{
  "num_hidden_layers": 14,
  "hidden_size": 224,
  "n_experts": 32,
  "experts_per_token": 2,
  "d_expert": 64,
  "d_shared_expert": 128,
  "hidden_act": "reglu",
  "moe_layers": [1, 2, 3, 4, 5, 6, 7, 8, 9, 10, 11, 12, 13],
  "n_empty_slots": 4,
  "router_score": "softmax",
  "normalize_top_k": true,
  "routed_scale": 1.5,
  "balance_loss": 0.000136,
  "balance_bias": true,
  "router_logit_norm": 2.0,
  "init_std_router": 0.0249,
  "lr_router": 0.000547,
  "vocab_size": 16384,
  "norm": "rmsnorm",
  "norm_eps": 1e-05,
  "tie_word_embeddings": false,
  "optimizer": "soap_variant",
  "learning_rate": 0.00914,
  "beta1": 0.95,
  "beta2": 0.95,
  "batch_tokens": [32768, 65536, 131072],
  "max_seq_len": 1024,
  "train_tokens": 258900000,
  "max_steps": 3669,
  "dataset": "wikipedia_en"
}
Below are experts of layer 11 (counted from 0) of a mixture-of-experts language model. Rows are named router (the router's row for the expert), gate (a neuron's input weights, with its number), up (a neuron's input weights, with its number) and show model dimensions 0-223. Each number is 128 + 32 x the weight over its row's rms, rounded and kept within 0 to 255. Numbers have three digits each.
After each expert's rows: a language model's description of what the expert responds to. This comes from a sample of Wikipedia text that the model never trained on.

# expert 19
router:155091090175109112099120152167161141167111182048141160151154134110137109074139121164128121145104103145157117134105107121101119165125176115090109073118121181115164097108094132164143085067137108094126067149135115142142154107149112090110135123137150119113092185135102112101079149062122184094177122182182133140164149136125160060059075102097146078144103136142098112174083124139171143088081128111082112144076133073175149103150168147111160116127051146122120175116131092191074092099113043131168093170076103144090096096157073091123086148181124123172152146131116174170118135174158133117131116072127121070129156121128151158112112189146119065131180113141094168148119145109111170154088
gate10:136145166160144202162126101154177137105152115201157100113094113137092043130159154162163104155117161151090144161131148046092140141140084145114112130113207068175098142160139185149150161117128161114097088095200054154131133126084116092102105095116126137142138119185140113156123067131137161123123076113189145124100128149108141097061169155111097094159050119161172117120142090145103124114189140147097135152114144092111146148140135170113111110125058118133140132104100122106114153135129079168101142087134130125187116147172169094125087133060138198119067110118109064146132108179117214106134132124118133114090146086100164138160140170137092126182138156072155201136130136120133103150162
up10:121135072130100071112113160114075112115080081056068151149178149118153170114108068095055143081109055123163123106105112187159107115119179141112127169170068159096173113097154042112094097159118102136145166129082175114130129111177129169149138154119110120131117161071121117120125169129097094148116188133070113159119139104115122180165106106142190155104154128085116134157094129119181087177127119093151135103145121168139094112108136099144138137134224155120097112117153113161148100143135139083143131147122155146066161127116087187144194140181140098152193168153133178107125119102112086118137106142138121174155097148133085142093123047114160167071117133136086076113107112185116139131073
Description: Table cell separators

# expert 3
router:118145168122124109186069133144113103201074133112140117179144144102164126075168191086151033159154154136139134106112121122145142144134094120130085134038166157163045164144115082139132142103125126047140139169144169117130159092113108184115131085159148126117176193120117116097133124140090112091143106117163104202078152145148121136133154123104122144118116087131186141149117173190148104099141082088166109117137175176170179145113098068122106154102138076171165150124152125109139084192134173092121141148110159118086111139097124220076199142136136113126187140128111146105115133122131135155095151139086142174143139143093110079140187114090140154149159157087137134089120097144182179096137
gate0:217144097113159122178103137165168146160186085141122091172133157156152132100144147133151117112156124143143187128085140097062149169127126084117093176070150133158105121073143058155108137158119133076163129081124108142140170113109094092127175178087157119141115167181155172109076172105143089177123137166145143117063109127081101105157084163084089106059091127158144185195154156156109127156141084118146143106197134122137134110119148075130085120102130134138102160103155095161156197121165100067103106088115211101144118122155126147222147126156172112113089125159114115077150088110110122095114135164182176084093134122150071096141134120123143158104174123134167111108124080148094126118122
up0:141173167118131100151101158137125034151109126174145123134103125124122179135155106092052122145147118199130126109096133126162139072167175136120140118143103097170149109104122096162121117108142118146137087107106173126109107102139223106094086158140148117128161102086145146164062041092127134110159104132129195111144084119113112124138098106125205125068060126117132136107197085131115168157123183080134140150101087101119128092131126155143074156174091133137132160071151056145142108095124166110111221143094102149158113094127134105172172111143082087157150076062176137168111162136168151116156130148056141169144117072136158067131158165067143122151107134121141151128116167076130117113122
Description: Prepositions and linking verbs

# expert 23
router:052198119167148139074137125173145121090137169089146143144123124198129183177063102125049125103097089114104150120141173076099159131086139131162154095147164107119107152083183148103145068195124097126137108155164100089121096158191114112086087126085192098154125130128139153103126174073127122161091103109146114071121065098129120150073119116111096136108113155096155152178131135104177071088103145114115120135094132115107100079162133126153151065165135128101163113120091114115156121154141163152091125147091129166130140146113202062061140184134140099120131090180186116117158077095132120165163138120155120122083194121115095127112101135140155081197098102108159101105084095093114076132133
gate0:146177109136121169098113129113110095156101100123094123121141110150143148082074121061085128107114164112111182101139134062115153178074155146087118151120084069129114089165130125139075076151123139115076136062145098110141093142145138102143101091113227086144208137106170174099110136105113129119110156150138168078120139113159099087115120102136113119075095153141147114136108101081107125122138110114071078148090150155148080104122135103132135103151129152121100088123172153121167174065075139134122140064151156171137126132113144201076197089109130121080172088137171105103195112159061105090117163217072115057134133138101167153172123094118091149161128118109090116139119201131122163103114
up0:166101140108123079149150174147090167089118134129118110089105136118134130103138126147167140151178092135185108151165117160135132122154145052124137149155155160154109107109188121097149181119101146141186101164088131094138162108126081154041152135162055152096098064128059111181172150105133092079128127120141109178158150142175202208087192178132136163109187137110143138110144110171104139165114103114120174116172120124137200170131107105107174102112152109147172168086059128156099112183139149141118164136109153127162138136116129157175059136122098139132125139112130141143078156157154134130125063034082126132158210152146160167118172148147164142133121133102104116135164139114093072174132
Description: Single initial letters

# expert 16
router:134143137136101125197108123113091123193103112132159142102167106101121192128098176077089027152125154150131077143132109057139062127112136132104122132071150102116102142145114129147140173132116093171130053109132153131143090083103132118110026066090112094116183133114108095108169173054067125097109080139146161095113152129129139156141148092157136140137110113164193103118090181149130113149130128100117131081147154142068075120096180154137113115097070137152129090138156126108057083121120135087121124088144142104076116134142191074166161140131098158149173123131113099094111087126101153146142078151137129151168109075118171135126120165047133080136190188095074104119120133128097090141130
gate10:108155127101130129115113171069090161138103114097112153161170162107076139196108122117121126209092162109136125139124087109103179123140104115133153157104116153114148083139099074168148110167121098140126056137065151173182128138115161165162094097164084174156131119132185151132162118103125128121162048156142162190101173071136134092158099126129153089083117093049143148151110151159127102106132106046166183220116181121103117183131170110104133144106106122109152068104178120117149174150133151107137078145148132095069140119122058083123172148174139139113143143105159085113116174107139182115099155146146138140119132072141060178144113126154180124148123142143126062087171115077106091136126
up10:096050133128186206114079108213158182151116126154085136157165188095119117128126122048119082142191134105158177137126161136123168090135144125123106137135194122155102154066215143182109134115112162125123129093069170104080120130106132122066079171117193121078078121147090148155138125161123120107125151111127103146122073122131133112094130152135076112160066142156131089155145143171120136164114160167092179088120126185086125132142103086125078146144120076112104096179121134110106082131123140166134156088114152185133177100107087133084117147170147148068130160157117162099105095125062095129116126120145128121101135081175169116105140079096093175187148120128080140149122137184144087127123
Description: Determiners before nouns

# expert 8
router:109094097111083136091150146137127108109098160170193053136123096153090102157107124141119153149150076151086083062154096124109159085164110129110116162111237162098156191108146093086088087138138091108120056128114101106064133130104125127169128137137112109140137109112138157098122072149137131092097097169095111102083092099084168178091109157065166164080066163173136112109151067181146117069118187174093158135158072149128127154049075156120110165086135143108110115203112126122162090150130093169109130119120165169125123094098145126092156065098140176111108153127104138133097148150166113085135110179141116125165139147176138130099140161172095174135130116147065156081132140128117126131162
gate0:148113108176136166117113097134108160114130187125082110149144116177156096163140104119077110150130148108090084102130162073117131117126121167149079195139159120145124171114128104170171129085160130101131101081174109116152129058122092115119167126144118131171157156110105134141160077114180158084104131158107104079168120165144191129134078148145149132134150138133147080057127097160174140082187064151188070096145120151162097224132136095167121144112151095144134171099123121119155137140113089120097109219181211141077131159159119130120169155099117067151152107100148135100068105054138161132148108158169033147180146134149118131116115126116086130101120116078198115130088142119087108110104
up0:096128092085149105116126144159150103100138120109177161173085130127105094123137195151060129167097128132117064088155167130158143147104162064155111095091096093074126097116118056117157142125113108146109133146070163137169081083119126096140132142126093066110121103151106138143112113155136101167133171064172133094141130150120112101138147147078163061155137179159087152137136181140102138150080126115111118178151133152113140156089104097141176074125085136139132159140094108158137121100103166089143109109120134088179149138072112074108093123125082176128175209164128163165141186138061110133120196160140226149152139117101118079175166105105234184115113177127113119096139141125182138144148
Description: Name-initial syllables

# expert 25
router:091079060087125165147034130134097125092182130174148160133131150092139109126124112173115192158144092153082134161101116170121161085109163122149149177173136138123125101086140104086115166079136124149064173122096080161096163163051126187114148195084100111086181121135132145081187131120140145126146170075168174128105093138109133150185196089120107153101121120133107100123121068165090103181147157158146152173169097115152115140127152087111105165113138178176126118136111157149089075138149068138201161133096105148088135087079154124142094084141149171145139101143128121117150153105108194142093132123112084161178122154113143147084149140103183162130155186142102122179152087129096144086117
gate0:096068110139158189169144091121106141120204178186154098102172107130120139148079158135151080093121102113150118120095152126149151120205202074120100162144095131094123096123149122114160150083113144078140139093126091134151136086129141149176093099138191154082121150130118138145140144135158096070073094104085143156160082135148115127082196116174105095090148087134150083160095185126140166080077136082107091138175083157154111112162170154144103112205113096127160144102087101124091144091104086138168176084129125111132147127101077208103118126133212188187112062115156114157178119149164115083135073143121167166138133099143113122105124138132128133131129078113098120139081111077119122132179
up0:084105141092173125109157120093104124184225160141109113110175181150096149115135162136160115138123122157154069083118153171132143176216111100108115121145109117111074125148093151096126114077101174095097083141126111138115086096132148129157073071095173130103114164152088126123179151134125134068146112136085156121151041148123109135092159138133134142100140112116120094142120172125145126141088094113114100163172085148138111062131186164115101083153121124039119138123091184082128119136167136116144112062192127124088106140135141168115126161112183137186153089164150136208158114165204101065146123087130184192110116097103117104110158162187144097133142097086127135144111084064122109137131
Description: Person names as subjects

# expert 11
router:096127128155205103107130109144136089086150108046122115066151059185159150184148088152109166158156126153115130088130131057175132116109108134151142092161152132131108111106159134094062138164157117136141108088085063106120149116130141109117113131162109141123068193105126156077139136070083113087143122168146075091172080129106153084086144087168105151100119152175201142168143086154161165091160102183142166100133136147118111145146101093112175085105159123162108110135127064084113093135141053161153131108146145120131147086091171145087181079124187172158148195137176133106147166072143114142079093143143104152143157168121144077140119141131103072141148134188117123156163129096142109168085
gate0:135156123117107124170127140175104067143114147109171114051073074140070071105099167110138125173119117134133079145120142135199163129163169116126100124101112147122062116126169087094074117132090168170166106151124145183100111113143147149071123157167094157088123178169073156132130144150125105064135102162089050092143156095132203124129132095127177094141154099106163121099088103102103179151138069129053164119137149166090151087079121115128175097132148111106114127179125117160175148178112100136116135069132117099090104175059136124104129100080122155097091126129122108119085144134092153128074077093176193109105131088151122150091093105126181084089110188116115158144154123124130165184109
up0:106140164152113162113124126081148172150147118170125125124180189135146152117124125208101075098165132043139083131131072124111122133105084157166182114141140092144159092154060170093178096131186133124093151115133073088167112097145106089123141105108195096116108122077183107100144161122122137135185118096143181110134081124089140162119126163131163200092128071067100129123154153128153100103100139140133116110075151112161162165178194180077119111094117118114141118165111111121125145034127152095111131184095151132163206123187104095096131160157145102124171118114162087177109110106150118135197133147063117141151124105121133150129172173171095120159116100161120123075133113113122148049134
Description: Mid-word syllable pieces

# expert 14
router:179127149132133152104097178109132149155088135102201121166122110135133094097156151089147127188112126140161155081133123138120109071167155096197166145118159114141090082136111080176107128131074090171142153143142132072136072211111120114103104082162137097068152107129079127187094150135138101121116155125119137146127110161108130133071110147118145156148129133110172133121135132153111115062170154101108158123091128075166139142072116103085082145091101068131119187137132107161148093073081144089102198094123067137152167084143164120126099126165131140136163103122145126167071159118097106170125076133101156104134145146113166173076190113166092179193146122111213083146152088146214093099166
gate0:184127102147149127084207144112184154161164080134102073136092180097118144124109089099134084139147147111103138135167142125181091112147175109145137126094102126164146085136124131135140134145154123107141086153163146147170123152124143175110140092016161142182186150120122077149124160102119133075116177110098053154075073139133144139153150133191154169160126080149128067136089142151102137075122130098109087141111125178081094084118134149140141136112151120140151095156136109118176151099101151133161134138106075164068183143069117107139121173165122143212174166143183108141118182098094123163111133092193056152104110145155133098161174124108127126159123199116131105160070195130133135115078
up0:119130076139149105055122100102152142142160123143065076136124127113168156103145099134123136115184173144112155178133088154144074104139155137147135138154116147151167085145118090135133130129121095094133138097154115163173137175150146160124132055095165173128158185124132101134101136017145083054146213112141120132078096198133143135117174123155100153121164115127151143127061068162095172043116105133106092089079139157102105099129139117133105133129164113164129134131212104094113121190100151127133130111098081156114177149105106093124116124084110140186161116097160101128161121091104131152177202136153093129048128167102122133137159102101078168155102156150119160200119175137117104099074
Description: Verbs after auxiliaries

# expert 1
router:184092107063083157088085093135122103153100051142183115105139174061103076102132136151146166154120153143141126145192096160087164111148114138116123154144138096117134169075176127137105126129197109146172125123108098140141088131086137124167147124177143167148126119154156180133198055070128179103142161118116135157106132137064184148149157123144127147145135093136059113141116119127101116186168138143152071156153169172105107135108187093112151127105182153166161135099131176114085083095171212082140125128159155168156105089098118162114137173104118147124105135169182145144126132086164097117145154106136162203166135120130097148132110111053081160103186122126126173061092091141130170106110
gate0:122073153146051167108118081162118144107115182154122138146189127138171111132147121126154137123115100062156136128125130103084157188135121189125107120138135125129110103146147105064161066077095122188137174132138127088117118134151079088127115095129066152177122130104140141180121132079161087104077084099167134152147098131135129163142128171062173124161222124168082200175109180088125119166142090147100166134193104121160109162150121137140106129118144135041175044141100132174111134143126102179133136120131089124119131182144133184116113062095100110102113090136130126112167118120116132056136127141130111108158083187161075085176149178119130154151098092190168092121134158104127144130087
up0:124163122128075050128098144147074050129125100135127172130117165102128135082125129112117123136133181144123154099072121153140191098112156187134156163165105112134140106122111116159126159116139124132118092117134131113145198090148128056101085098097046185140126179128169140066144157079161151064101111166049202088164070145117168137084111152125111151140131132143119101152117164129144142105092155073069125097146098077140148152161142215132069106108142137103134137112128070132098160110148128064137143100047130135091148140103120130155135143072089124167067107133184178159147076140115112133114119122162069128129093118162175138167119135108064150159098159119124177187139161157123126118106
Description: Name-introducing function words

# expert 7
router:150105131125080071130055083140100121148129102149114115120170140101146115177153154134172135129161188161155083089122065160160100122104105099158123116108166119178083100170090213117083150075078190137112157099130153138111160112093144153150110175065088136134123160114183096099096136097120157186182175141093103167148117133056070150123129159075082117109121124212112072071160157146155096160107088176144092100148076142168155141098158148162151135111140152126150107138181136153093093170151120129102136137119133106113171124131120154157086114155113116085071123107160163086156103139082134103127096122168119088130158108137189176092067107107105154124158158102089224110106141109107153137121
gate10:176097088129091143081169155077110148104102151060140045093132128127093162153113153098149129103097145134127136073095077067124147139099174112191150132145099165167139175139125162144124173105137221125088128101152096125128088124061165158111126138134109106171077161163138167137133139165146149173138168135095131138146158131134104141137141127114133084124160089130139140128167157137142140141130103132080146049140121100137087130102126159191142146092118097110080085147095164117090153127149119118079115123172109097083148128211129110135161165167157125054113113147125195171083083106126135085175115099123109154097107140138049142072147068141118142124062116156113157163109146157051025135142
up10:094130183135144150149135136168155087167115123129085211160081113100146094122125123163141177148131094092119132201203162130125081113171089123092104102135108137089128121170094111108103097118145072151180126145095132206146182103187109131153060117092188106069142096116118097121123093085126104149117094112184070101117131114156143126110124125118108133111093152091088114078079123095113145137177141142123092155122166192106177144151143124090132173166119131121141143092142089117161108144114135137225164093105137151186128144087151146101085126146142133169152126125089091135165180139142125160100156148129148078169168071120166131196137185146100130126151133110165165111113111128194226181176
Description: Titles and offices

# expert 5
router:149134105096065168162086114083148111165176098116086100129123136152151131106154144080139131153106100118179149133146055126129123090175151103084121090081125103108130109139091105197065134142087120164136165160099141152117120140077145162102111120128158110165171103213104083106148115156137140125161084112100130192111109154112109121122092084121100164152151123107146082088059153125190145134131078083157156138198172103115138113197163076115070179081132101093111146070141148112121107175102088091119133100204058095138128132105108173144133119146154108099156128158149129144165076156136186093163098128207156158093102162109114135096119121090125192149088096131166101129151153151162194171149
gate0:130166131064093171139152126116116136178111168152089106155122145132100102064106090176161061178103125146118153165159098072110151150192120167147170127092087084069140103129119137191174087141103147112092142112099150120136093137089138154088107118139092193168148117129099090080109090156129148127136220150151105197123164155182142144090114153112099169168098129143131127136168083136144146136150065120112158141184135079091137113154100130096095089141187171101156107141122171070135141161154116154148091134092155165100154123134189091133093130101121130159152135171063170109170085149155172172112102054098160111094161114071147166123133056102156153104127144159122116097089117117064149136074
up0:103063146167121085122102119138136129068151114135160175113155093147119179193140135102082190063151120115136107103112174142148131094080133099105087108156180162180099151116124077087069179103135127149154112127176081121119166123130121109146134131106144065076114127113136166174138166095128101133114097122104179063153096107054121092146138093145108105082167135112115142105085156120101109152074218149122080114078099147168094097076126149163136178102082088155110179135127063187138126092089186113127154092144114147145123148116099188093173114158142127120126103095188098154096159124103094105151161187154082167150090128151107082144141175170109097115179108105108133140151124131192098113180
Description: Clause connectors, copulas

# expert 27
router:127137183086069135149144134187118112125141107112145062168137128172136080157106168160198166087157127150135131117207131136144110167081130150159125172127123100152119124143115137103166146105211115105069157135095117091169149138156164129074144135084172073140113134132083156162126161127069140152111212116160112150111078124087082125109095138114117166153147158156107107125127215161154123152147124124163103127072121170128117139118184109151104146152084142116112073130103184184104147128125110105110196124105129143100122160088091141098068090079069135137079084127153140135140115180104181138121118134135092121151119086163123135113131205122107094154073092101169123158183149126035102055120
gate0:117173154095160122083111137171166102113129201178137152120152067151107104076129129108118095107104089107146127168142087124172094091130107172122067172101144145146088158151138151117182177176113137130094186081182168102140115121090149117077158138108151168165122136135090193131193083120127158126133106132123053073141112116131066131190096120148159113121102105155125130112139080175089095074117134148095071134067119100135163145138107140095106148098139094139160081143099107142122085111147096161144172094090112170123177146153150147133144103154180116133142159074158200129117193167155154181156146147078116140062132057112124132144138197110146080085116185130145169177162134115107122083083
up0:151119107108119132120105173094156141137113135132169124127110151081074145175118116132101156115126160124113094067126128131079211148142116134107098165142119100093145086106150148117133150131088102169105198142146152152145097176149091176163170164166194127151117144173149104150155123188167078110092153099170143124162088134103138111128130169149130130096125098155103104125157116105177123163102138130162157082118162176048092089134157096150096110124154148077186136178074117128145211118110094155127133088120062131128083156083078160142116141142148199181079086121095085061134104147141106141158096129139082102158059115094124156127141140198152154147115106081166219102148100087128104169203
Description: Acronyms and capital letters

# expert 31
router:135143152112118144133070078160156185182126164143113188138140167157100108123189048124168175153136163094082112159069136134095140089200124126183156178090115148112145107116108100128127136178140130159116089133135153118115114151111080161133130133103151168180130127127073090131089130190158121127171144149131203132141083183127157097101139119161107090171120171081073160091140145154094139158126155107124138165097167096170128130186148102154072181136152171117153061123096164141099128147120119133058086191148151180105082123088143094100136129122192077125084127134131163123120124153078169106072092112096105116127113091088112153072090096175095135134134058143076107117151103116067163154149
gate0:123136130076164145067123151172174116141146162110123180098107063130122096091188133132145064168139115081191140134140111143158109112156109118117149070146146086075066109099167124130218096164141124159115167104088144102153085140156135153154111132139126169187120092187118153072148111158152151161076139135162134115172104145195180109092111127138072135164134118110112110145146087151141096081112166098143153106159120176109113121146109114102144102114156128104116146189152160093138153121132114143104200126107149135123102159091208113100198130188151070099124090186151112070126127099139124125142195099153095096128144098069058178066154101127118071111159044113149141139159162107107131125141
up0:135095122120136121158144104078075133077041138140102107062172201124173097114097127119130167078119082146088139112135117101115127103105130123115109102130096141144162149140098122155078139063137169094179164129121115141137153140164124143107153146137139076109043158116154098166118130095133128118151098097106109155054166135147087122122128161087126172112174189112140128064110109115133178186175132138116076092089179070133172133102144175145052143124089120144129119099086148219166102133150123133168122133127049113115154092119088157173121045080096115139127118112117105167166077157137120139181112106142141170147101157195152128144088135114139167121096209145153133135067071120113110115104
Description: Infobox labels and coordinates

# expert 12
router:083110103132135148147124139108135181153076116182126120090163159133128156152110162127129147208155190105168129153122131145077157195149108147128117189185140095182179131100131120144139167149081135138145115106119149124087187103168143135156181129188124139070187118072071180097140114134168084117109139172132088064073084141117130131102127114099124104179173096094089183096098128151135152188147153131191153135108126103138108115154149118136169118202145144134099106147152150133169155125112150115169163127119130108135110164135134126166081075145134164104120082153084125140178149146099129124081186101162101122180140183122054132171083104101093191074109151074098076135141148185140105179084
gate0:087148150126045161135146136097071118111108168132128133087197168087134115173094168181158148181127127142083135124086152108114176171131163122153152125124162117198182144119183104113131182163113156107161100091105108116147160097066163144120127107157131159096117180135109137084129181088123100149090167147170158121119159168145138092118129127086184117033124108138165107078181140100120063115129144109240147129202110140089115033151113114055114127146133157134159071128075121137142134150160101099166142148095123133102154121198154136162136116100150171081088147077083069143150183126102148143126181093128131144127109080096094136124135119156135144136136097079121129122131128139103114136124
up0:092153120085088118156142117096053103142129170114159089070115200112064121163111140131147111213156105143069110153120169073117177155102090155104153117120183090148141143106178139078081169186098165130175066068087105131122161116092175170113112132215117125107120179094122125118168151114171045162114104092180145158130153163139127055083128119151152180095125086145100121117117106146114101125125139118179194147158137156083120071116143077083115121131174128160150110106080166102118118133201107157108089119079098133118146126124115095116107089126191151130105155154100087107143133146086176108184173092165107118096084127071086145123106105147125134104112132126096121134136121163111119131146
Description: Punctuation and header cells

# expert 10
router:064176103076087145067153142205146128090148130148140095150089061108108117107134135174091131107075119155119155045132134109157158125108060076164132122137096143178176163099177145197148119147151085076121166180141114105152112138174093142101123115155125099126133126079082105114078149123121153180121084074119127102086094050141155178161152099096099185145101124081126171189154104132168139120059138145066174059147112170144118121174101150127139132054129188135118131058114184121107098098135144090149138149095189129195134104101122140117133081149107162158116173129135173112152098080170123164138130103118179109133120126103126133163124104101152101163124138158119102162146145144151128147126
gate0:094117151132103145144124135159130108139102158167207121098183104067143134111117133093128138117147142096058143117115049206177103123109106115120179135100079062130161105086117120164133074147139149116136114157150154129176081106141136129124110090125108129157140108118057126150082173101166121147120088136214095166133174123138134168134144100124094107102105111081110136118141181156073180098115133080118150091188110148048129142130127108092125132098105110155123220095136182130103089121099130148136115103057167163157166098149104169144181152114129125113143180122176129099135082116121111060178113187092128148119073117150163201159154152159179074120133085085117152111074174146126090117128
up0:093116057170122148138141188147084108102173152188124186141081120180054202127115104126199087121098174180087182111124153135147158175127110119129159124153103146120126078117133102080109143092069125153105152167141138130144173173145111090144138113094135103133071132122117120110090098172154128142134151129172176129094146102120104115140108101169171105036123158125171061112136149072105127135164166116099222127116103174061148145130141155151160125150156084147093091191106134184139116181143109091139128079104112204173093162088136099079130120120161137188143161185175153099116121155119177124102134136142115113120144182147138095104141097143093161083082113105167128130119121160158153150105
Description: Foreign name fragments

# expert 26
router:154154121136141130139104136084132071140086106103150176160126116161111103148125065145094036142076147121066126141178114152098161125141129132082142123128142066128138159167129118125124148103095073165107091128175196145077086178106084072127095162153168126098093120164086113170099119096160137145091121185076120094197175163160168180122116114181138132089157137171095139099137145162156130143103145159175128131114163084143139162168195070070125100077144129088144177108106111101112170100120115108097139159143127157123114139070122148154186161106161051156158170128142114101073070185161136119066065125084092100103104125143126084127118145137129106143071142107109080167076147129148127093148
gate0:110120105114111164141113072072116138159156218166105150143067128112120172116148123131127128123071120125156107123127098147140075172121089113108103080100123133102149136122156107210111128098081108169134149103107104116165095108154130152062169112146167128124090140173121096145176113114129105093150163171119127114108111180137073127146152126112170152149154211143113127102095119109094176077094095119072151101134101151163144164181137126156131090158125172064044137122141130138131158076139090140150115157175148148103134101110153204184099178111069101071098132162166095209183096111107091132133140135175122145122162143176106087073094133180115138097160101096109133147071074160189122071105
up0:142116087127101124109149040080144098139145222167119147145088146137122177109119163159111135153066125076162082099091096147139084168119130135084105058108112094113150147165129138192097114041064102170132136127125112112167099114119119141077152128147166128113085147189108067124175115100117086118158168135074125107123148167109074134160131121124172151159155197124129138113100132125119171081102126114087166104138090117157147159165127104151123123149101169080085166125118113118154181113148097149156117144186134179132143142106120181162128163128052117077066142153164107167159134147113086135114134125210109133136151173133129122071121148191080158125142120126091117154099074156216119088153
Description: Year digits

# expert 17
router:181098145087175120109162117108164168127117096127125110100186176170068158130165129185142193132193101129105175131169112136122115113153157077143173142149097121135139158123121142111089142148155093145093103149159155150151193099079125126155089131103121130126139118129078161154155200142108135112160208139150098084141123106155220162198138102162124109079139109101104112196152089213138142118165145108136121145087182103103145121133079090159149152097080119118148097127078143146112138094118163158191145057090151136167159087177120081175152101153094123159148145126043130118140151110117190112133102185169114100103129179143084183198146109133132183113120120143155104159121128113108124151098
gate0:161138146129108150168156095122146087190099131101081121121159144066136124097165142166091135116165143138217217146187105117118133039103167139128092145130104136145204099161101152135115127091149068082115138124163128111082150125135139051127100145151100113080115122157140151116152185126181160142129118156144129120220085128115143172137185130124192095166190093150104073100106122150135159113113152139183130127136121094117150180099129079151119124101160111102129123191142122118160116148142132051167166128095070093134132159189110115141109131079145177157151152121122158141114108077163142128169113197125064159130149169126126143114142131077088159152168113178141173144065130090091149163142
up0:073112155078174167177142117105148189149115112133162109099132125123129099140153099100150160125136092115151055106094168121138074135116061123067173135138164122085068152105127160018165119159089132194102176178112091133181041104141132147107145132090120146095125151096036125108160123108140120102133115095113159156110131105138168175054123119149105150104089144125096142145120131135143052122091160129131098124133096100110152075149112144107124133084170099136127197111104133099088100181097128212126093137165201120138098129111142147135105119162133070090109101073136103068118094153121175122067161096089146158096129105145159138143142132147122139111168171084081063110132113108131136119102
Description: Score and result digits

# expert 4
router:135194119202096147167083149119102194076098184156103184161082126118121128131133144128161107189185155132159093184086117124153140144124145159064093184131118111088082118083119095103119141096149118117097166124090126121112139119111105096151137145092098170110164133118099118124112166111099072122123172128102136140063081133139150111088102178165181127135129093140168171096109145084120141079171114121125077067112086106113116121157118136125137080112113104076166171086182128107161129112148050132101127133050091108104104080104140153084091076154161151103167147147140053122096097133153094165106159133131086161136108083058179110084125111139112149158072128090143087098180158137182185115115
gate0:189120098152165155112140138132129188100119111085144171125132094099122189098062121130155120121029163111105111108133100157157102072097139150142179089106118126172158117106133117137173144198125108102091179131077057121159092093116153136145090102139203149166138136186162136128161133086126123149190094179126080072139075176123148152101115186123090152074118180125126155144129142114124084083173098125073107096140093093131051155116127134114147122151103133063155152099145101143087134152147137121113117115091075134131185093113146165124122154154050154166120087128173073083136168095130147104149113173144145099140062115138095139141170130073070176145054129149175120144105137130144139121143
up0:125168117120095071071140152126060075150089110092116138147162149183152148109132142116109132135101066115117162137116086126107021107192136114158061125135113163197120075158132119111072066145173166154133164142191140164093154166126129103094144108111131107170160105127115135089094169135087116140157120106110181164122135144069123134161093163142176092169103117106160175131104137113132146156089134103111098121129168147127190076155075151142106168165142154147118090118138083137123089061132086019132179105143109115165125123086184154158124076074142131130111118102166111130082128137138057189097143110168159160098193136149118106145147112138159115121112135121133171105117160161100077130178
Description: Speech and work nouns

# expert 20
router:108154154141114097126139107056189158167125167116123129091136153106133116140095146186104107184155176138108206139197092113118144135158149148143093092098131143134175057144110107129154143115055157112128142146089087071136145129134113065153195118062116142132096156090092126110130116123094154081158126176120109129103139103183108093113200094048129157083187165142116097113128133069129122177113103132135122110181132180169091122175109171133102075163147110186095118115146109149144115149152132101103151138127135206135101144121103128121114105081118124123147134140209149165179131119151140088103075079066100080122083144116160120055174080147144155165127106103103105070147083135081086139125
gate0:120134148118115141080158145078126141148142107146136125086158226142081084093155085092123107152125112137132175107121135115152134124092138133081107079132140115130132164173160105133142124070139173113074071095120180159130077173224162094088098100150105121123077152111086084159058081131156129098117145126074153113168122079129163127161187155091189089109149176130102158171131160128185088110112163160171117176147164159129165171132175118100161147127170137156110078147121079142104136143150155134134200126155096130095109128133169200147163112174112151138085152103101121078173108150124151158132164129114162077097092124146167112176141078109164118114124139156159090101075168186148081062118
up0:097141129150096136074153116126128188136122111198197102140122177138143128167137078132135143140137137079120165069122127092139157074104156128145096075132177177153080186141111072100154158113109124131126116180148142143108107102140133142073071115138122122157128173135095087088118062084172101100169129126143126125116104153143157149108232155127104120086125132163155128182120129155118109105097128163117115215095141129157141103123079062077102088170121151173134124123070106174169091128138142176088147094104116161121153119101105144145148154096097193112167067068126175046171102155159157137133138116116095089188141105091069095127161084074121146120154133103139057089152147111110111118081
Description: Prepositions and award names